Weights of a small mixture-of-experts language model, trained from scratch on English Wikipedia.
Size: 11 layers, width 192, vocabulary 4096.
Experts: 16 experts in each of 11 layers, a shared expert of 128 neurons.
Training: a variant of Muon for the experts, 520M tokens.
Below are experts of layer 2 (counted from 0) of a mixture-of-experts language model. Rows are named router (the router's row for the expert), down (a neuron's output weights, with its number) and show model dimensions 0-191. Each number is 200 + 40 x the weight over its row's rms, rounded and kept within 0 to 999.
Before each expert's rows: "raises" lists some tokens whose logits its average output raises strongly, later layers aside. This comes from a sample of Wikipedia text that the model never trained on.

# expert 8
raises: "a", " (", "ad"
router,174,167,207,201,161,258,207,203,269,152,198,181,281,210,259,213,165,184,165,131,153,180,222,219,165,263,174,213,219,148,206,252,160,109,244,216,204,162,275,151,184,264,244,142,226,146,235,159,244,168,163,178,216,238,219,150,157,238,196,236,167,225,200,300,239,207,200,284,184,176,226,155,130,241,222,209,218,251,201,230,153,199,184,220,148,184,209,229,221,216,198,170,221,132,157,185,284,217,163,118,102,152,165,176,202,178,180,219,251,152,168,214,237,179,225,203,190,230,145,227,199,241,156,224,164,165,167,192,143,229,264,206,161,294,198,210,192,189,226,116,141,163,218,189,244,266,170,191,182,189,250,242,297,206,187,245,167,194,223,214,194,233,143,236,193,289,217,117,167,238,170,243,142,155,210,239,206,179,237,218,216,175,178,238,141,171,247,173,215,138,205,209
down0,234,250,124,214,256,241,232,204,155,210,241,201,223,152,276,193,202,255,181,214,224,173,266,234,208,235,195,175,172,217,132,191,234,168,197,280,220,232,261,237,155,237,154,251,206,158,194,197,216,193,215,184,275,290,268,256,117,179,239,156,150,159,256,151,255,268,120,178,177,225,162,236,178,168,146,189,261,209,244,158,155,205,231,173,189,164,274,196,149,197,203,180,151,231,198,207,197,168,229,240,180,177,238,223,253,160,283,154,196,155,240,188,222,202,223,208,185,192,165,260,272,241,176,230,215,217,245,141,184,113,236,114,171,189,106,221,200,214,133,199,208,171,188,214,170,163,170,190,175,177,104,218,177,279,204,143,232,223,200,189,232,235,163,174,218,174,179,151,255,160,234,132,164,216,125,156,145,229,254,215,224,193,145,195,177,231,181,221,185,194,205,247
down1,212,225,215,120,247,235,203,178,210,148,228,184,186,247,174,131,126,240,208,198,166,170,154,236,192,186,141,204,147,222,194,187,199,143,206,188,307,156,134,140,200,173,207,173,196,224,202,101,317,232,192,216,234,194,183,200,240,182,214,232,250,243,215,184,228,228,216,257,148,185,201,205,165,204,252,199,195,230,207,87,284,227,175,199,240,218,203,181,225,198,224,165,145,158,157,226,161,254,190,264,231,175,182,153,218,128,216,201,223,134,182,144,238,240,152,167,207,211,187,199,222,262,223,252,202,199,290,231,128,144,202,172,88,208,234,182,277,270,189,209,121,188,164,203,214,140,225,194,200,280,244,261,197,196,145,182,163,194,153,143,191,168,214,236,223,194,170,201,224,176,213,228,224,213,226,301,153,206,259,253,253,253,199,204,162,180,220,197,209,200,231,149
down2,247,125,146,216,230,171,232,139,145,276,214,230,196,155,187,193,238,266,120,192,117,183,197,229,206,191,201,202,190,190,174,224,205,218,163,199,199,205,167,215,315,130,278,189,151,249,157,240,194,182,183,193,182,171,195,144,250,242,214,119,146,270,177,262,216,202,199,216,223,292,202,184,174,183,220,248,212,171,177,147,168,200,139,143,184,203,157,143,294,186,212,133,214,215,208,238,180,168,206,186,224,256,200,235,227,213,189,214,243,226,200,193,286,196,230,265,216,208,194,242,209,163,184,232,155,141,136,157,198,102,161,250,196,177,202,146,226,181,217,185,202,228,224,224,199,244,155,257,185,202,216,245,197,200,208,191,300,272,144,187,318,206,199,179,154,217,165,154,129,190,154,207,241,149,256,201,117,170,203,214,223,204,218,235,159,231,237,153,170,221,255,244
down3,176,96,217,174,184,250,208,261,202,204,217,172,299,198,155,164,199,128,190,152,216,150,163,235,283,224,244,200,196,233,289,228,208,111,247,159,238,262,241,242,158,255,242,187,262,243,160,268,192,187,172,265,186,147,188,174,147,183,244,199,229,130,196,250,183,176,218,187,160,210,184,160,208,204,179,150,200,88,203,173,146,152,208,196,219,149,183,213,256,224,272,229,221,174,208,200,244,125,280,220,215,227,239,223,205,197,120,186,243,216,181,189,174,128,176,185,183,208,256,209,203,198,167,178,215,197,229,240,179,144,240,220,183,139,175,193,214,212,191,248,255,177,214,194,141,270,122,151,198,186,178,295,238,244,167,156,136,212,240,174,179,193,179,106,149,275,201,230,194,230,165,164,163,287,259,197,226,201,196,257,185,211,202,194,203,216,189,182,217,174,188,238
down4,228,220,188,111,241,207,152,230,170,239,213,248,226,168,177,260,225,142,132,167,199,261,219,240,187,223,136,159,251,311,220,193,231,175,212,225,238,147,124,213,252,178,188,311,279,153,215,188,190,202,202,145,155,167,267,221,200,199,186,221,195,237,229,254,184,141,208,198,148,137,141,180,189,162,232,143,211,200,192,180,191,243,193,184,206,164,238,185,192,149,199,163,140,227,225,235,217,170,176,135,205,205,188,138,195,206,198,204,164,211,185,177,171,227,232,168,137,197,178,187,234,182,201,144,229,224,221,217,188,248,199,178,163,196,235,238,217,178,245,184,217,231,256,242,179,197,238,74,262,236,145,179,174,174,224,242,130,205,155,196,226,194,179,185,173,122,194,275,144,216,189,265,211,238,82,198,231,139,193,261,242,212,299,251,242,290,245,214,180,219,184,227

# expert 12
raises: ",", ".", " |", ";", "i"
router,213,192,172,282,259,148,166,181,255,214,225,241,214,193,193,156,231,123,176,252,186,209,153,175,200,167,260,222,152,194,246,128,198,227,200,191,158,143,190,318,152,188,158,258,247,208,216,189,188,189,139,181,184,155,257,239,196,214,170,233,271,236,198,152,175,227,219,216,162,159,240,264,222,188,201,186,247,186,162,216,203,134,156,198,166,225,241,197,135,174,243,244,164,225,109,221,145,173,211,275,308,152,195,223,226,203,234,169,163,211,209,131,244,198,187,191,211,192,222,233,233,194,189,217,190,244,239,144,214,102,236,153,137,173,216,149,173,120,164,225,232,251,176,162,192,190,245,193,282,199,160,104,153,169,190,176,204,271,99,151,261,223,214,236,187,174,222,219,202,195,279,170,200,246,205,158,223,234,267,219,185,167,270,224,203,172,180,208,229,200,247,220
down23,237,166,250,218,136,195,295,209,190,124,230,155,234,255,218,185,132,277,226,232,236,210,186,250,146,224,222,237,164,146,174,271,182,172,148,252,183,185,248,149,192,190,162,192,233,244,273,151,107,230,159,169,193,207,186,272,215,242,255,177,170,208,93,226,169,174,133,166,199,233,163,142,209,262,197,175,214,199,146,197,208,203,182,270,213,141,226,144,185,191,175,180,153,233,155,233,204,201,227,175,151,262,226,259,207,149,241,158,195,135,312,216,151,190,220,238,123,188,181,249,215,192,222,242,124,259,138,231,192,195,185,234,182,167,209,250,166,247,246,214,200,135,153,246,218,193,226,244,178,222,197,222,199,226,175,142,224,253,143,201,288,218,174,194,212,188,166,208,194,193,275,237,204,135,182,214,218,301,193,166,225,202,197,209,139,185,160,189,174,202,196,232
down24,291,182,227,182,216,217,163,200,127,116,216,214,178,196,221,161,217,193,220,170,202,152,195,166,192,149,197,155,183,229,144,229,247,130,222,192,166,220,142,291,198,210,205,164,212,277,246,139,169,200,191,254,213,159,170,190,196,271,211,242,211,215,211,152,200,172,241,171,187,192,136,148,171,263,188,208,135,206,218,232,202,167,227,154,237,268,172,171,293,158,297,236,221,172,146,132,144,219,218,187,218,200,229,183,200,134,170,180,248,206,172,265,161,165,259,201,176,243,274,183,250,219,166,274,214,224,185,98,179,230,105,246,202,189,301,258,199,230,215,91,211,171,193,222,255,191,196,219,187,168,218,192,208,197,152,187,106,201,172,207,240,151,209,214,209,214,216,235,210,168,253,204,196,190,233,298,181,217,261,159,203,232,218,223,230,146,184,245,249,192,153,166
down25,225,223,230,199,200,195,165,183,144,175,230,182,167,191,267,186,200,253,151,177,224,181,232,216,207,231,221,164,147,138,255,179,227,206,249,228,127,217,162,245,179,172,155,174,238,163,203,168,175,201,252,264,215,279,150,168,237,182,146,215,143,122,181,209,179,195,201,196,147,274,169,146,186,197,227,219,149,84,259,188,201,252,204,263,201,257,219,174,271,273,160,205,272,218,180,210,237,259,219,218,243,183,291,274,242,224,238,214,145,184,143,212,170,229,282,145,77,215,263,169,185,184,183,253,175,220,181,243,136,238,181,215,263,184,183,251,224,177,175,169,258,209,121,158,192,172,179,216,227,131,181,230,186,158,251,220,130,241,222,179,187,189,128,208,164,261,156,231,233,196,201,189,178,155,209,181,258,229,225,228,209,240,196,229,118,185,208,158,181,192,203,148
down26,176,161,234,162,213,254,144,167,203,217,182,235,207,124,254,239,157,183,186,240,195,237,177,223,192,167,219,209,130,209,199,191,265,176,181,167,157,164,200,181,213,201,151,130,210,318,217,178,184,209,156,149,253,190,218,194,236,210,141,190,127,231,165,165,156,215,132,168,181,230,164,223,206,235,213,156,197,237,196,272,191,224,241,224,209,235,266,232,187,192,132,237,144,189,204,192,249,227,177,171,162,220,127,149,279,229,201,209,217,175,139,179,214,180,193,261,132,286,269,226,158,211,286,57,193,157,210,273,244,207,203,160,260,300,196,215,173,201,262,204,213,214,185,190,187,179,206,214,215,182,266,267,182,235,210,232,253,129,242,223,229,186,150,232,177,173,249,113,232,206,146,207,191,227,180,147,261,187,198,194,184,186,158,288,222,211,217,199,161,210,129,195
down27,215,135,298,183,249,177,146,179,181,210,246,193,143,242,220,150,212,238,235,193,180,208,263,177,168,205,180,150,257,195,214,212,149,210,160,234,166,208,165,221,299,285,235,258,201,308,216,209,119,147,241,181,239,243,266,205,199,212,226,180,194,155,96,189,251,152,205,202,202,189,232,197,220,266,214,206,188,197,178,236,85,296,234,226,226,179,200,248,249,273,139,213,247,194,216,195,190,183,211,136,140,228,220,209,210,205,255,148,171,191,197,147,183,217,230,174,171,191,196,219,218,187,180,161,180,201,137,243,187,176,216,133,180,171,196,188,200,251,157,247,113,236,153,228,170,190,194,245,192,218,160,168,169,192,139,175,210,231,202,201,202,162,117,181,196,175,162,239,243,234,145,207,221,134,124,142,211,134,233,232,180,268,261,226,151,177,226,237,230,285,215,213

# expert 4
raises: ";", "\n", " (", ".", ",", " and"
router,131,200,131,185,296,176,162,199,197,210,202,254,263,153,211,238,207,269,187,244,137,159,204,191,245,149,195,153,201,193,209,244,148,208,160,153,149,156,237,164,181,176,163,238,175,239,266,224,317,204,160,290,251,171,209,177,233,150,176,202,152,264,197,169,208,182,166,238,241,204,244,284,143,160,176,245,111,237,199,258,175,212,260,184,115,195,150,252,187,220,258,234,162,231,225,182,228,205,182,235,170,151,172,226,213,238,168,164,204,247,265,175,192,239,183,203,258,189,192,166,206,187,170,200,181,188,255,214,205,207,174,191,178,213,197,210,188,253,149,212,153,222,210,187,184,271,220,207,198,211,223,176,208,142,160,240,227,128,135,211,248,254,215,267,224,177,297,121,180,184,167,251,165,162,208,138,185,142,201,269,132,199,150,146,199,170,179,208,259,246,263,178
down25,224,213,215,195,213,189,238,218,213,250,177,209,267,184,183,214,197,171,137,192,330,198,189,203,237,181,201,168,172,213,192,135,167,165,155,232,205,264,214,188,180,155,226,202,158,198,176,190,191,196,142,235,211,240,209,248,255,199,289,159,173,219,218,221,174,210,137,218,193,232,157,208,178,262,250,147,232,260,231,244,181,175,156,260,190,205,232,227,221,241,163,204,100,197,208,135,95,197,214,147,200,301,141,188,248,130,192,200,213,129,232,206,199,144,185,217,254,181,182,231,218,202,225,174,222,144,156,80,244,157,220,207,180,264,228,253,197,234,105,234,204,197,181,258,202,188,164,150,138,248,195,222,193,168,211,150,129,139,154,177,139,238,183,195,210,205,236,217,263,295,238,135,264,277,185,205,254,168,228,227,203,161,242,150,213,247,204,185,199,163,208,188
down26,178,263,274,194,154,313,243,156,132,167,226,204,275,150,172,237,204,183,159,234,183,223,175,271,216,247,194,206,191,222,200,236,198,173,206,148,141,199,209,171,185,266,198,153,229,112,263,201,244,147,286,163,201,182,229,255,189,183,160,181,189,197,185,178,182,187,157,213,204,203,154,172,222,195,211,221,193,294,237,220,178,267,214,188,168,229,192,168,198,224,144,162,182,218,203,185,104,247,236,215,250,178,185,212,215,191,242,207,148,193,149,145,267,229,172,148,281,120,165,147,169,154,220,186,221,204,169,171,232,200,134,300,133,191,203,220,196,145,131,193,237,255,164,216,206,240,227,106,226,273,187,276,139,215,152,189,183,225,121,202,193,199,233,190,177,179,251,253,194,162,269,150,220,201,235,182,257,160,220,172,239,221,162,176,196,195,186,228,229,204,278,248
down27,155,222,218,254,167,146,167,205,267,201,187,106,188,206,154,217,195,176,182,234,261,139,271,195,188,245,171,250,197,174,267,135,177,178,177,219,211,259,231,222,228,255,201,172,213,252,201,107,186,213,199,212,267,206,165,213,276,131,185,210,194,205,197,199,211,143,206,182,206,159,267,189,155,250,193,184,240,167,210,182,227,168,182,226,260,134,173,148,231,196,170,149,215,189,242,198,183,199,219,229,228,164,232,190,209,117,243,222,214,180,171,277,184,149,253,165,166,150,179,182,163,182,227,218,212,150,144,159,160,350,212,229,246,220,169,256,302,169,194,190,141,199,149,158,233,170,169,237,246,205,200,201,228,129,194,222,184,198,199,193,214,240,155,258,142,252,141,191,206,237,181,246,254,199,287,265,239,188,211,174,273,160,189,210,216,125,155,194,138,168,271,162
down28,174,214,165,227,212,194,176,172,203,214,146,243,175,171,183,185,185,225,194,243,247,179,243,185,108,215,260,218,247,189,162,191,205,212,215,133,253,267,235,242,161,165,177,206,222,174,210,205,134,200,243,224,149,163,180,185,229,226,200,190,247,203,151,194,185,237,175,226,233,199,162,123,176,204,214,195,192,183,111,238,146,238,212,185,221,158,217,246,155,271,180,190,213,225,159,227,205,186,93,229,153,273,223,226,265,139,224,177,252,208,255,208,181,230,203,221,161,185,240,175,231,120,144,75,191,230,224,265,255,199,250,204,193,225,157,208,149,220,162,200,232,191,232,128,135,253,293,183,227,213,183,179,179,196,160,92,226,247,202,150,198,292,188,77,221,200,228,228,218,175,234,132,274,226,136,247,178,207,157,266,195,216,186,189,209,269,242,205,246,200,226,167
down29,224,271,202,200,216,135,209,215,197,158,201,135,166,263,204,220,100,160,188,154,151,229,235,227,219,224,210,193,198,186,239,210,123,213,185,199,224,152,224,160,144,269,203,236,188,243,223,112,251,159,207,236,234,261,218,222,236,170,151,198,137,212,156,245,218,148,154,194,228,232,235,194,161,174,228,185,193,205,132,210,224,227,224,177,273,204,165,203,206,229,202,198,181,218,140,182,231,268,163,253,153,254,220,144,178,213,215,217,162,176,187,215,185,205,301,183,258,194,181,152,233,110,198,191,170,172,231,249,195,200,262,253,222,194,147,207,244,165,223,145,118,146,139,224,214,273,233,214,269,173,243,259,166,246,223,170,259,202,170,249,242,236,183,246,223,123,132,236,201,169,156,232,236,212,220,172,271,77,200,109,227,180,211,171,219,149,195,256,166,195,150,215